config = dict(
    hidden_size=384,
    experts_per_token=2,
    d_expert=288,
    d_shared_expert=0,
    routed_scale=1.41,
    balance_loss=0.0112,
    init_std_router=0.0113,
    lr_router=0.000837,
    norm='rmsnorm',
    optimizer='soap_variant',
    learning_rate=0.00328,
    batch_tokens=65536,
    max_steps=4436,
)
Below are experts of layer 8 (counted from 0) of a mixture-of-experts language model. Rows are named router (the router's row for the expert), gate (a neuron's input weights, with its number), up (a neuron's input weights, with its number) and show model dimensions 192-287. Each number is 200 + 40 x the weight over its row's rms, rounded and kept within 0 to 999.
Before each expert's rows: "mostly gets" lists some tokens that are sent to it at least half of the time. This comes from a sample of Wikipedia text that the model never trained on.

# expert 4
mostly gets: "against ", "when ", "but ", "because ", "\". ", "where "
router,238,251,267,214,217,222,125,217,178,198,228,122,228,184,178,201,218,174,177,165,254,226,219,201,153,252,221,250,124,274,198,329,173,259,232,220,260,235,167,200,227,321,133,157,217,253,189,228,182,211,184,141,193,191,157,294,188,156,178,171,178,147,240,137,124,181,106,186,285,207,219,206,222,196,226,188,174,168,160,191,171,233,227,135,276,237,175,206,258,197,183,179,227,280,121,241
gate0,181,226,233,166,256,209,253,164,223,135,204,199,297,174,303,201,241,182,237,116,248,197,212,216,211,226,200,232,172,194,264,201,214,228,188,219,265,212,164,289,179,219,268,165,152,131,212,207,167,206,163,229,195,194,215,246,219,200,213,285,241,248,181,280,155,186,158,160,158,229,174,170,194,221,155,186,170,209,224,150,192,245,205,278,150,102,199,277,203,200,153,173,192,121,227,225
up0,219,159,219,212,187,126,243,137,198,229,195,202,125,176,179,170,153,272,201,247,190,266,158,113,170,179,184,128,235,184,196,223,292,201,264,167,273,142,226,191,215,197,199,205,179,194,134,190,193,198,215,191,196,202,233,245,148,187,217,235,166,138,210,165,197,238,212,208,204,190,170,215,91,169,173,211,242,220,146,181,198,185,286,177,211,152,252,161,185,231,172,212,183,148,230,184
gate1,242,210,180,216,206,196,154,204,174,201,194,186,223,220,231,231,215,191,232,188,335,280,215,131,176,211,157,275,213,177,310,147,221,210,177,154,293,160,273,158,185,215,243,130,99,281,134,208,170,305,171,133,125,176,173,229,190,258,161,209,216,170,184,212,188,196,229,265,224,232,191,257,226,172,150,214,245,237,195,206,172,256,217,199,261,186,216,237,148,191,221,198,198,252,196,186
up1,185,182,217,248,175,211,208,223,272,197,173,254,188,180,206,190,206,172,165,265,189,245,150,226,222,210,201,149,100,164,168,225,184,187,123,223,166,156,166,223,208,203,181,244,216,53,140,136,204,155,201,190,266,191,266,181,208,162,249,197,238,175,158,207,154,250,203,208,254,184,207,114,186,153,262,214,197,176,177,210,147,205,132,222,176,186,242,181,250,171,197,189,202,171,211,197
gate2,205,232,164,140,205,227,163,193,161,189,144,228,173,198,192,237,155,185,250,210,129,202,155,261,151,265,223,172,165,238,170,210,226,157,143,148,270,194,213,224,174,217,205,189,171,212,226,207,246,187,194,177,264,185,215,165,168,209,173,160,178,164,198,192,262,185,208,165,202,243,171,238,172,180,176,144,224,210,240,207,193,250,220,147,203,177,229,294,229,193,207,133,111,177,159,188
up2,285,186,241,275,212,217,163,161,270,157,178,200,250,260,175,140,111,174,136,166,205,262,264,234,253,144,215,235,183,194,179,166,189,253,124,170,221,230,205,165,245,241,225,250,266,221,218,199,241,203,133,201,236,152,187,204,129,207,264,217,116,284,219,273,183,163,152,259,253,233,168,213,225,211,154,234,211,210,196,190,173,140,209,247,200,182,209,206,277,183,172,163,273,262,138,193
gate3,240,181,197,244,195,158,199,201,197,212,211,160,222,201,206,197,220,153,219,211,199,180,193,208,164,202,156,269,225,244,248,221,216,230,172,196,108,204,216,184,189,230,204,220,195,178,196,200,227,175,244,206,180,243,110,158,190,211,219,228,217,230,207,156,189,220,162,202,225,216,179,150,229,249,148,188,189,194,216,129,249,210,216,177,199,249,193,205,252,282,220,209,271,210,192,172
up3,232,193,164,246,229,133,168,227,197,152,212,223,177,163,231,203,197,152,216,181,224,147,166,220,193,253,134,216,233,279,224,291,257,212,134,205,143,226,232,236,162,212,145,219,207,161,225,183,216,181,178,188,180,226,132,204,184,199,169,226,206,257,198,222,222,248,211,157,151,220,169,156,212,244,173,169,195,241,262,168,221,320,243,166,218,199,213,244,260,277,167,192,213,159,230,119
gate4,99,205,177,194,205,160,200,198,229,156,151,207,221,148,157,206,148,239,210,220,189,124,179,212,152,197,187,289,176,221,101,142,187,173,266,186,250,226,259,191,80,188,214,222,248,123,257,184,217,188,159,175,250,203,135,129,291,164,208,191,128,213,172,191,246,146,198,155,150,171,128,150,210,250,224,189,195,234,173,156,153,108,177,144,153,227,242,215,278,280,229,192,156,155,205,221
up4,198,134,104,189,128,218,265,140,194,163,189,151,106,193,210,222,197,181,231,235,148,219,207,236,186,159,153,195,197,198,167,119,184,221,212,271,175,193,187,199,138,204,202,163,217,246,225,176,143,148,147,169,238,208,152,193,180,158,184,178,183,241,235,253,229,218,228,215,209,242,222,218,197,208,142,247,188,205,170,199,188,163,164,236,102,234,150,173,245,230,234,210,186,197,172,245
gate5,133,176,183,287,190,274,157,216,216,105,211,182,156,253,236,220,173,150,201,197,153,144,140,173,110,226,249,128,204,116,134,219,160,200,266,170,168,149,235,192,132,228,199,204,167,170,140,161,190,185,158,123,191,177,229,229,180,192,191,125,259,226,191,235,213,246,199,226,300,257,140,244,209,119,193,185,202,207,178,176,223,238,314,220,269,236,183,264,144,187,167,186,265,195,244,191
up5,279,211,206,137,194,197,164,171,229,283,207,250,235,159,188,169,250,265,222,288,237,250,326,249,221,188,146,273,206,218,280,144,294,182,138,247,158,224,113,184,300,156,198,192,229,170,200,230,227,250,218,277,186,198,215,197,257,240,156,217,175,185,237,235,196,194,219,124,109,137,265,241,220,187,187,234,215,202,226,233,137,119,151,207,166,195,185,165,224,224,185,244,93,227,204,193
gate6,263,169,259,179,228,183,197,183,129,209,190,230,168,147,269,176,183,197,187,208,210,119,257,207,128,217,227,177,187,217,173,209,217,155,184,174,289,227,253,238,190,132,161,175,149,148,223,190,212,166,114,180,146,255,295,226,220,186,195,160,198,169,245,145,139,231,196,250,281,178,123,200,173,228,145,168,260,189,189,212,114,220,196,178,273,275,283,229,188,218,178,162,180,235,212,181
up6,221,224,156,144,228,205,193,186,140,190,217,191,146,216,280,189,203,177,216,194,220,146,168,173,138,243,232,205,116,207,220,199,181,204,230,139,290,206,253,194,171,230,162,155,163,165,232,142,222,143,153,111,178,195,304,145,212,168,180,170,151,168,198,155,129,203,217,264,267,232,183,201,188,225,216,204,217,230,177,204,156,181,223,186,310,197,229,219,186,203,238,138,144,177,205,213
gate7,184,172,211,184,230,225,263,235,162,217,212,227,126,229,216,220,199,192,261,215,179,240,227,238,195,204,161,232,196,231,193,311,204,180,108,224,175,217,248,183,237,203,262,178,201,248,256,211,211,218,187,199,96,280,184,158,173,218,224,265,230,174,213,158,282,218,221,219,242,225,209,259,229,261,196,192,215,236,190,169,173,277,210,164,242,176,249,200,254,201,240,231,144,152,214,220
up7,169,214,222,245,212,195,186,193,228,192,210,242,190,90,135,244,141,204,255,211,222,267,110,203,117,110,178,216,183,264,185,175,205,238,230,208,123,273,202,127,102,180,224,197,138,276,123,224,258,160,162,190,124,169,166,234,131,165,185,266,220,208,295,244,233,219,212,199,232,197,163,209,182,232,174,207,269,196,154,153,226,233,178,210,178,212,183,150,194,195,175,189,150,251,282,191
gate8,191,160,228,234,152,197,175,220,175,222,200,179,179,245,154,235,150,229,175,148,299,221,185,191,243,150,143,264,122,243,220,162,207,233,210,229,263,189,221,178,182,144,162,187,263,196,188,221,192,134,95,190,200,270,289,260,182,227,162,193,171,198,93,233,210,247,210,236,220,133,229,250,170,230,192,229,230,222,265,120,234,226,250,194,236,164,177,226,222,257,170,134,218,189,240,107
up8,259,191,239,165,201,204,284,283,174,207,252,177,185,196,195,188,232,249,263,151,295,201,206,187,168,145,181,298,216,197,207,181,157,185,208,227,166,208,217,207,217,136,79,155,199,157,185,215,177,215,236,180,158,156,191,215,194,169,207,203,219,225,195,188,115,262,198,277,241,260,178,236,274,193,297,158,189,175,182,251,213,151,213,153,176,229,197,144,225,255,134,156,176,249,195,175
gate9,214,160,204,295,125,210,208,196,146,134,212,190,114,187,135,188,193,204,187,242,233,237,182,208,121,197,255,184,233,201,170,229,265,210,147,147,198,197,226,149,162,170,171,196,226,157,242,258,215,218,216,176,175,305,219,210,265,199,189,169,184,216,215,187,142,238,215,240,193,232,273,133,168,217,103,216,206,230,225,221,242,242,210,122,170,213,196,281,220,182,160,188,257,205,236,214
up9,217,258,154,127,209,172,207,230,239,175,150,217,227,211,232,160,131,226,170,236,176,166,215,231,314,230,214,171,227,229,122,272,214,189,204,284,199,181,185,282,174,217,196,193,198,253,233,276,193,122,178,180,238,160,222,198,143,207,190,166,165,218,199,171,260,163,222,158,218,136,190,173,217,190,196,210,240,203,157,211,168,227,165,140,219,202,198,242,165,188,192,210,162,95,146,188
gate10,194,145,170,205,191,188,183,157,123,112,217,219,218,152,154,216,277,215,226,215,226,171,193,261,210,236,181,259,168,243,217,286,234,274,196,241,156,121,151,222,145,170,195,210,257,211,171,207,163,236,233,167,200,217,189,199,232,203,133,204,173,253,183,123,97,219,207,178,192,221,129,175,195,219,165,179,297,207,227,173,176,230,193,205,192,232,182,257,195,152,264,221,180,203,185,182
up10,190,191,171,150,251,230,216,181,179,165,233,193,220,240,171,192,263,246,249,146,174,193,208,211,188,226,211,264,162,242,212,253,240,264,188,258,217,137,145,242,188,217,259,169,170,238,214,161,126,268,188,219,189,220,249,137,273,217,207,238,174,197,211,187,160,250,215,229,163,181,191,162,145,248,175,160,224,192,209,126,227,192,167,132,180,238,213,178,242,219,254,218,187,245,261,190

# expert 6
mostly gets: "== ", "until ", ",", "October ", "January ", "April "
router,168,201,212,198,161,172,84,145,171,187,198,184,199,174,190,195,203,208,156,151,230,223,208,210,267,233,260,229,159,213,256,253,221,257,245,185,200,236,164,209,205,177,163,204,127,192,187,207,154,192,242,173,171,110,167,244,118,204,223,150,236,140,234,178,184,216,121,142,203,202,244,196,252,211,165,170,125,166,237,192,184,217,244,120,209,170,222,239,211,166,266,235,170,169,210,225
gate0,296,271,275,187,176,206,203,129,163,177,226,210,277,170,223,216,231,212,212,134,174,194,218,232,231,172,171,225,190,188,318,152,200,226,180,191,156,201,233,188,208,227,173,196,210,212,212,143,171,205,170,238,196,172,186,154,197,206,175,189,157,181,242,208,152,208,239,241,136,193,181,175,228,179,186,103,241,136,116,187,151,201,196,183,156,233,128,196,236,210,228,289,247,118,166,267
up0,90,140,233,245,188,146,185,197,188,113,162,189,138,208,166,181,221,225,152,199,199,194,221,234,196,168,199,114,226,187,255,227,205,201,146,219,274,188,277,204,163,146,177,260,216,150,212,250,152,101,168,226,207,186,256,249,274,173,199,144,281,287,185,222,210,177,180,214,250,188,188,189,203,233,188,142,206,193,188,183,251,285,197,251,215,198,261,220,183,255,155,182,212,174,270,181
gate1,236,229,203,198,165,224,224,167,161,218,210,189,298,155,235,240,171,223,211,165,172,224,217,142,220,183,195,224,221,219,198,274,224,165,196,169,215,118,159,182,176,190,179,210,145,216,141,170,174,137,239,205,147,144,290,247,217,187,221,175,167,164,234,218,175,119,214,182,145,247,178,214,195,139,160,241,170,122,252,192,236,158,213,138,145,260,211,215,200,197,191,174,201,168,168,155
up1,204,188,239,164,126,159,313,206,219,210,262,212,155,232,197,226,97,191,213,174,226,232,219,211,179,175,200,227,217,207,225,240,153,170,190,142,167,253,158,179,208,173,143,176,173,151,185,183,171,140,210,216,187,130,229,205,163,128,166,223,217,174,196,203,187,230,247,246,159,225,166,196,214,186,206,158,187,196,240,266,155,181,194,173,244,207,221,203,245,204,268,137,218,192,138,95
gate2,164,105,172,240,165,160,235,198,205,210,158,174,183,190,223,211,186,229,209,171,175,156,185,239,167,169,240,165,154,193,241,219,151,271,170,148,275,256,174,126,229,151,226,311,171,252,164,243,237,194,209,115,200,238,153,204,219,151,172,202,204,184,127,324,230,225,255,50,205,213,199,152,212,232,122,207,198,231,238,258,207,171,258,184,200,187,278,193,188,154,244,215,193,105,169,178
up2,223,290,226,186,222,169,84,232,203,189,191,210,178,234,111,168,248,172,222,225,222,268,273,207,179,228,203,215,255,211,111,210,242,109,277,188,175,192,222,267,208,181,190,173,278,206,198,211,169,211,200,213,241,200,181,197,192,246,235,165,160,149,195,161,197,191,222,230,193,199,218,211,216,148,236,239,254,124,208,178,170,229,148,219,195,205,228,261,178,261,243,180,181,233,237,225
gate3,218,197,213,244,202,137,177,152,285,155,151,269,280,181,221,172,199,126,202,211,267,156,299,171,207,218,190,171,173,246,169,178,243,193,255,238,207,229,191,174,259,228,258,208,158,218,128,221,136,226,190,251,192,157,259,251,238,120,192,173,220,212,240,272,239,182,175,189,244,193,217,168,211,203,191,153,190,148,262,201,147,155,233,210,270,219,200,228,241,177,325,150,144,220,161,112
up3,135,258,182,199,233,254,228,204,255,213,244,254,198,174,165,219,145,204,199,179,157,141,249,243,157,172,252,215,221,225,223,190,145,228,198,161,246,241,221,202,137,168,145,180,258,227,195,156,145,205,260,181,148,243,200,165,134,260,129,188,154,153,183,249,249,221,209,236,153,271,301,233,183,246,254,217,154,206,209,219,182,125,206,242,242,199,118,200,198,197,236,237,234,156,195,182
gate4,221,229,182,188,211,266,259,229,181,286,210,178,211,194,148,217,217,199,160,181,107,204,243,150,197,199,290,170,132,249,218,177,199,244,229,187,211,132,203,213,157,148,177,184,164,164,169,132,120,199,243,176,205,226,182,174,188,198,206,223,241,181,213,214,245,184,211,287,165,229,209,200,258,216,267,239,214,228,224,164,187,242,189,190,230,283,181,145,180,178,228,252,229,209,217,227
up4,176,257,232,183,176,175,181,199,234,181,168,204,96,254,223,255,231,193,196,224,203,170,250,236,203,208,219,198,242,183,140,183,176,146,172,152,217,197,267,157,213,209,263,217,232,234,218,235,251,218,187,253,230,235,226,226,241,197,196,205,176,200,190,168,168,139,203,164,167,190,225,227,237,157,160,198,223,251,235,218,187,191,186,232,200,252,200,268,179,217,204,144,227,204,239,183
gate5,181,254,214,202,156,240,184,188,166,172,174,166,200,177,203,205,211,153,163,158,191,194,201,198,212,193,194,244,142,190,293,167,161,178,232,130,166,234,182,253,198,224,103,212,123,241,220,172,266,159,268,211,216,226,116,193,127,206,226,204,258,220,246,271,153,147,179,217,183,126,184,216,198,180,163,202,238,169,219,209,196,249,160,153,201,220,172,187,192,235,254,186,158,284,158,208
up5,178,193,202,202,140,197,202,251,207,234,147,247,240,242,173,272,212,207,214,176,152,155,245,143,241,194,209,116,214,204,163,178,316,160,162,204,152,197,201,195,191,199,241,164,209,174,279,231,138,234,194,249,239,248,148,291,212,239,241,187,254,200,207,195,305,221,213,173,174,118,186,200,217,222,135,245,204,264,177,272,167,169,170,186,220,202,168,196,196,173,126,254,222,213,207,145
gate6,173,136,217,134,282,143,221,187,172,247,92,223,162,199,187,202,222,214,197,146,207,235,173,263,229,210,165,183,261,283,198,178,139,236,138,259,182,165,194,232,221,228,218,179,222,198,221,261,210,213,176,229,196,160,169,230,180,178,196,187,159,136,179,176,226,242,222,261,119,219,279,182,197,147,155,187,241,196,160,211,161,192,195,194,193,247,215,207,192,179,160,252,196,280,231,172
up6,173,163,240,215,153,210,265,157,278,223,213,192,200,196,160,198,207,230,181,248,208,244,254,169,224,281,227,168,203,188,207,207,238,262,194,137,185,189,158,115,209,153,225,198,237,258,275,176,189,225,201,180,259,243,181,222,146,298,196,117,198,167,225,206,226,147,197,230,193,154,234,271,167,207,195,181,219,192,168,144,209,174,269,221,220,163,234,237,298,168,238,223,243,203,197,141
gate7,193,225,193,188,198,300,195,198,106,211,172,199,158,132,203,208,193,161,227,168,95,211,215,219,164,218,185,146,174,217,254,257,249,163,205,205,175,194,262,126,176,179,222,161,287,239,170,176,167,246,137,182,224,198,173,186,97,227,178,269,245,142,193,230,189,199,173,87,230,165,221,233,192,144,197,171,171,255,230,181,252,191,178,184,269,185,232,205,143,174,308,236,226,171,276,156
up7,135,167,163,197,155,194,186,214,210,209,230,205,212,196,153,205,178,218,189,202,257,113,154,178,247,258,212,194,247,235,194,143,201,203,216,225,171,219,161,220,233,159,282,190,185,206,163,188,171,212,166,259,188,206,253,138,204,188,167,206,224,200,172,220,182,203,257,237,153,253,228,242,267,182,255,212,273,236,157,115,173,217,179,205,258,183,196,129,206,207,304,228,175,202,256,151
gate8,210,162,220,149,163,218,267,197,226,201,257,209,224,245,166,149,186,154,113,195,220,255,279,240,255,146,173,235,163,215,212,228,249,212,181,200,155,251,138,229,226,193,201,241,190,207,266,197,205,163,213,219,199,200,257,171,180,210,163,206,160,236,211,102,300,204,178,203,166,217,180,194,205,158,134,168,175,207,218,178,225,298,231,200,217,235,255,241,228,228,236,215,173,202,219,208
up8,210,146,169,223,298,228,246,192,213,202,176,185,217,154,181,237,220,239,225,189,203,173,179,71,199,203,160,232,209,170,183,228,165,164,208,135,178,106,195,214,231,265,301,185,124,241,184,237,163,222,144,92,187,187,216,165,209,182,251,233,193,219,192,199,198,214,141,185,227,235,255,243,190,239,230,173,271,231,167,203,249,216,215,105,222,212,133,322,207,219,196,187,206,149,199,162
gate9,245,218,205,169,205,218,132,205,205,185,175,172,154,179,239,161,233,152,225,183,229,206,232,261,201,156,224,201,243,259,255,170,197,298,248,192,219,183,172,198,177,153,171,190,195,194,246,187,215,270,151,113,244,160,151,227,230,217,232,194,209,172,229,226,272,138,190,193,299,233,216,159,191,262,187,153,193,211,207,281,235,217,191,204,183,227,191,230,148,221,192,244,231,206,191,186
up9,204,262,162,196,212,212,223,234,100,240,168,251,269,253,239,193,225,227,227,133,268,193,235,201,178,242,171,266,163,196,195,195,163,223,247,174,242,149,194,199,191,202,213,226,112,182,218,246,165,225,240,181,130,156,196,254,215,133,219,198,184,192,267,165,175,221,163,251,206,168,165,222,185,244,250,252,170,183,213,244,166,210,163,214,198,254,196,187,210,162,214,150,166,141,182,241
gate10,258,225,144,165,280,159,257,232,153,165,177,217,273,210,259,175,170,215,202,204,148,272,188,189,244,189,175,240,229,183,278,224,206,223,169,178,183,149,128,107,214,171,173,181,200,179,238,202,240,173,258,278,159,166,271,189,170,160,163,223,188,185,261,152,219,205,180,275,206,187,178,122,232,179,279,225,309,230,171,220,259,138,202,168,220,228,189,200,178,124,212,218,158,149,184,234
up10,217,247,159,160,215,198,178,230,259,118,219,213,177,215,131,218,181,188,277,206,191,118,236,220,192,182,181,211,187,171,155,161,242,244,236,127,241,148,146,238,199,201,153,202,244,173,214,158,223,172,149,156,183,219,201,218,195,205,147,197,235,221,270,269,173,208,199,204,256,242,204,195,252,226,202,159,152,200,171,252,194,209,219,209,197,202,197,188,273,133,254,169,220,229,204,157

# expert 5
mostly gets: "• ", "{", "Historic ", "See ", "- ", "United "
router,252,233,235,220,216,239,180,169,151,218,209,200,183,201,186,216,217,177,198,171,181,280,289,199,217,237,229,247,196,202,265,191,164,163,181,195,238,187,146,197,145,248,181,176,158,275,144,209,179,208,187,143,132,218,175,170,188,129,161,209,161,143,288,157,184,218,186,180,164,146,164,160,237,228,189,151,238,273,148,242,188,250,171,136,189,192,240,209,218,285,183,157,198,192,167,218
gate0,204,174,201,222,258,284,236,268,216,181,200,241,264,221,206,216,106,170,178,173,109,196,183,177,250,259,293,209,92,149,209,243,211,202,204,238,195,214,168,246,192,199,164,220,215,232,220,211,177,224,162,171,164,184,263,255,220,135,186,209,223,136,180,232,178,206,240,254,179,191,178,235,221,236,203,206,164,195,219,186,200,172,254,250,206,225,261,256,219,195,195,186,211,116,179,201
up0,123,250,197,204,155,176,181,207,204,255,161,213,247,146,151,248,205,220,240,134,288,150,207,263,186,171,124,108,202,287,159,156,188,159,214,219,200,235,184,150,160,151,136,157,167,198,129,247,232,219,180,166,104,251,88,201,131,263,200,210,220,208,197,151,207,227,201,111,169,163,266,192,209,171,230,213,268,135,253,196,171,235,196,209,217,145,169,281,177,204,211,137,224,214,215,112
gate1,270,172,271,273,178,186,237,156,194,141,215,253,194,256,201,232,209,204,300,107,141,201,209,168,202,193,239,261,221,285,167,137,208,247,240,203,227,223,152,238,224,258,141,214,114,152,203,190,226,231,180,254,189,188,184,251,233,171,199,225,230,247,183,171,212,152,163,208,205,212,225,233,243,186,164,181,239,197,168,193,153,207,182,103,267,225,141,231,242,284,206,178,240,140,200,282
up1,140,108,169,202,210,253,235,243,216,184,196,166,234,286,219,253,231,201,237,154,204,263,224,149,188,192,208,189,150,198,187,210,263,125,186,226,176,202,177,155,177,194,173,230,97,265,263,184,175,215,161,161,175,230,212,180,253,212,198,191,228,243,196,214,221,194,223,143,230,113,256,161,173,173,213,222,197,152,202,211,173,169,177,185,225,226,225,256,238,217,244,181,204,190,263,264
gate2,186,189,214,235,191,282,206,222,139,203,228,195,327,159,211,247,176,179,194,181,170,298,231,239,222,211,125,179,193,220,222,200,198,111,248,206,253,210,175,85,219,211,145,181,228,190,138,254,139,215,235,212,198,219,261,237,183,240,165,236,223,172,187,179,185,217,210,241,208,230,215,231,108,219,189,250,200,148,211,204,211,144,248,200,166,217,108,147,180,198,223,213,151,262,229,122
up2,204,226,213,231,219,210,215,248,168,256,128,235,186,242,163,199,183,203,166,153,110,92,246,136,193,158,285,184,220,195,220,177,251,172,180,227,194,243,219,221,109,153,165,208,303,236,224,194,233,138,167,180,162,192,178,154,173,154,161,237,236,228,154,213,207,171,167,166,194,238,111,214,182,233,222,146,231,150,249,234,247,206,112,189,232,204,199,238,186,186,155,213,190,203,248,231
gate3,234,235,208,253,231,250,242,258,198,155,189,253,211,203,194,235,197,216,230,238,217,216,208,198,180,222,179,267,184,235,236,165,260,216,210,260,188,212,205,221,238,231,238,182,209,220,205,195,152,247,261,175,185,217,255,220,251,152,162,270,189,166,252,199,209,155,189,262,238,262,246,248,282,186,172,140,223,134,166,195,212,264,173,188,199,168,181,308,227,172,249,162,277,239,206,171
up3,300,186,242,299,253,252,202,231,207,151,231,247,200,208,200,169,199,239,219,201,208,188,225,207,167,162,195,245,178,244,159,188,217,235,244,179,225,157,196,211,226,191,251,179,178,268,221,210,159,225,287,215,224,186,174,231,228,171,172,227,221,135,224,155,208,97,213,211,227,258,169,226,285,199,198,135,169,168,257,215,188,172,224,255,216,137,218,261,247,111,206,150,219,221,155,142
gate4,221,201,158,126,214,216,282,188,225,235,154,192,216,213,172,261,181,199,195,211,122,250,271,185,230,188,248,156,193,256,212,163,209,161,212,133,251,212,214,160,174,182,186,229,236,175,217,204,197,234,162,160,152,170,205,198,288,168,224,233,161,166,256,211,232,157,277,194,137,202,257,153,164,257,158,194,187,228,116,191,248,210,216,184,226,196,226,160,174,207,186,187,200,192,180,249
up4,136,133,194,244,204,227,181,236,135,241,295,207,191,178,186,171,260,241,254,202,232,147,151,228,159,210,199,148,153,214,208,202,243,291,238,195,229,184,151,244,311,205,242,259,229,191,117,168,223,173,201,171,123,237,171,231,216,186,182,209,188,221,247,227,205,228,257,144,260,209,167,186,198,238,218,184,243,147,244,240,160,127,180,241,167,202,187,96,210,184,288,232,167,229,221,216
gate5,253,150,219,157,168,226,304,186,210,190,279,239,172,181,154,133,201,225,172,201,174,188,197,202,140,208,214,173,167,193,221,173,205,247,186,169,168,232,221,177,212,192,232,187,221,171,202,186,154,286,198,232,170,213,215,221,113,216,103,161,196,206,167,270,225,233,179,170,84,211,209,222,206,237,150,185,281,225,143,236,243,180,161,211,235,207,118,269,171,224,157,205,198,221,116,204
up5,289,173,213,202,292,122,241,134,171,177,183,219,245,190,237,173,116,176,217,214,164,170,158,189,165,276,195,162,234,180,209,171,254,187,213,209,264,161,240,245,149,320,191,192,197,198,175,208,209,185,200,268,188,184,226,283,222,144,113,220,198,151,193,170,167,134,166,251,222,186,174,115,146,181,150,195,211,134,184,278,52,172,218,147,223,229,259,136,167,233,189,195,168,177,116,173
gate6,104,190,196,222,241,229,228,218,148,133,234,216,196,202,172,250,188,258,195,215,229,210,200,204,156,252,189,152,239,220,216,195,226,175,180,92,233,197,192,269,195,160,178,237,111,257,213,198,245,199,185,237,134,250,221,186,162,229,225,228,140,180,156,190,138,156,111,176,256,150,211,154,238,178,220,205,240,166,152,240,240,229,136,125,206,165,202,217,209,206,135,171,182,216,187,218
up6,225,226,233,259,140,238,243,182,189,193,206,222,213,249,170,167,171,246,188,131,173,239,177,148,214,214,180,216,227,206,156,179,284,211,126,159,212,219,200,167,256,196,172,201,168,176,171,206,150,191,191,214,140,208,190,176,189,279,255,245,156,228,182,137,142,181,187,189,155,250,168,188,193,204,176,198,175,228,181,214,213,245,213,175,168,233,270,252,199,202,207,222,267,298,235,110
gate7,143,166,207,215,180,278,234,211,223,270,214,242,200,230,272,126,311,138,198,159,151,165,150,210,267,241,165,144,160,166,202,244,209,159,186,225,188,206,217,179,166,213,216,167,176,238,166,228,232,173,152,195,105,133,146,220,162,92,206,149,228,126,154,181,216,205,193,220,178,186,170,165,185,243,166,263,216,151,216,236,178,264,183,195,239,149,175,214,126,226,224,217,196,161,217,184
up7,195,211,275,143,177,302,183,216,220,270,285,192,225,253,273,141,159,163,182,183,160,169,202,177,152,211,213,209,201,233,266,205,292,208,197,199,216,258,283,246,232,255,196,225,225,207,99,189,260,140,142,154,146,185,187,192,181,142,228,194,261,126,208,191,206,176,157,219,163,281,108,112,139,273,228,219,176,148,173,307,200,211,210,118,283,138,248,209,214,239,186,200,164,205,122,268
gate8,146,199,220,185,193,201,228,235,244,227,196,200,271,178,259,162,260,211,277,287,172,235,182,182,169,238,232,245,200,210,217,248,263,206,203,130,159,198,195,185,164,195,184,257,209,206,211,204,172,138,192,246,202,196,171,142,102,199,192,187,148,98,249,206,216,158,172,247,217,211,191,242,276,176,185,243,163,222,218,252,122,238,158,184,178,200,226,196,267,215,241,211,244,239,163,249
up8,250,182,260,237,278,195,200,254,130,276,223,202,282,176,200,144,151,200,224,268,201,153,146,162,167,192,148,159,182,185,228,170,128,179,135,252,246,237,187,245,208,282,165,230,182,194,258,185,240,150,225,256,200,255,180,212,191,222,183,182,203,233,216,151,233,171,148,264,197,220,150,207,195,155,132,202,128,180,217,256,205,171,199,179,243,192,240,211,192,299,149,186,193,113,247,253
gate9,191,176,215,256,146,188,196,232,214,257,264,152,201,167,278,297,235,249,177,138,163,214,189,215,198,189,210,199,187,157,177,211,214,134,290,176,239,220,238,190,188,195,266,170,196,251,184,201,246,224,259,124,193,203,161,198,212,263,205,227,184,173,217,188,237,280,190,248,211,215,156,182,278,170,274,187,172,276,214,203,229,165,195,222,162,235,228,245,181,213,207,179,219,194,213,226
up9,181,253,235,166,157,171,189,210,206,239,143,196,139,241,167,174,126,175,199,261,177,218,118,208,192,247,186,140,222,275,181,170,246,188,186,189,199,209,215,209,169,236,108,198,193,198,173,167,118,133,118,199,219,254,289,283,239,95,204,197,237,300,185,222,184,117,224,172,152,202,227,247,176,220,165,131,209,174,205,194,206,231,182,231,212,200,193,147,199,209,200,122,155,249,233,222
gate10,114,204,162,275,213,208,196,172,263,200,275,205,230,154,182,218,235,199,241,187,216,155,203,134,269,202,273,186,139,188,198,211,215,173,258,240,215,220,180,146,206,196,306,247,190,197,232,256,187,268,214,201,272,239,139,209,168,217,197,206,235,155,143,243,156,185,234,164,175,224,198,130,246,197,168,242,206,125,180,111,208,328,204,218,198,101,268,180,178,176,163,267,148,194,206,185
up10,204,245,155,217,217,230,160,238,243,179,191,172,208,219,162,188,238,218,144,196,154,158,223,208,224,196,261,129,165,247,166,155,199,175,208,274,291,245,201,200,222,185,248,202,80,234,231,211,200,158,229,136,192,212,187,252,254,195,207,200,212,191,158,197,146,195,218,174,112,204,213,219,217,262,149,203,230,167,202,169,190,217,173,146,191,103,138,196,156,222,201,171,187,214,172,253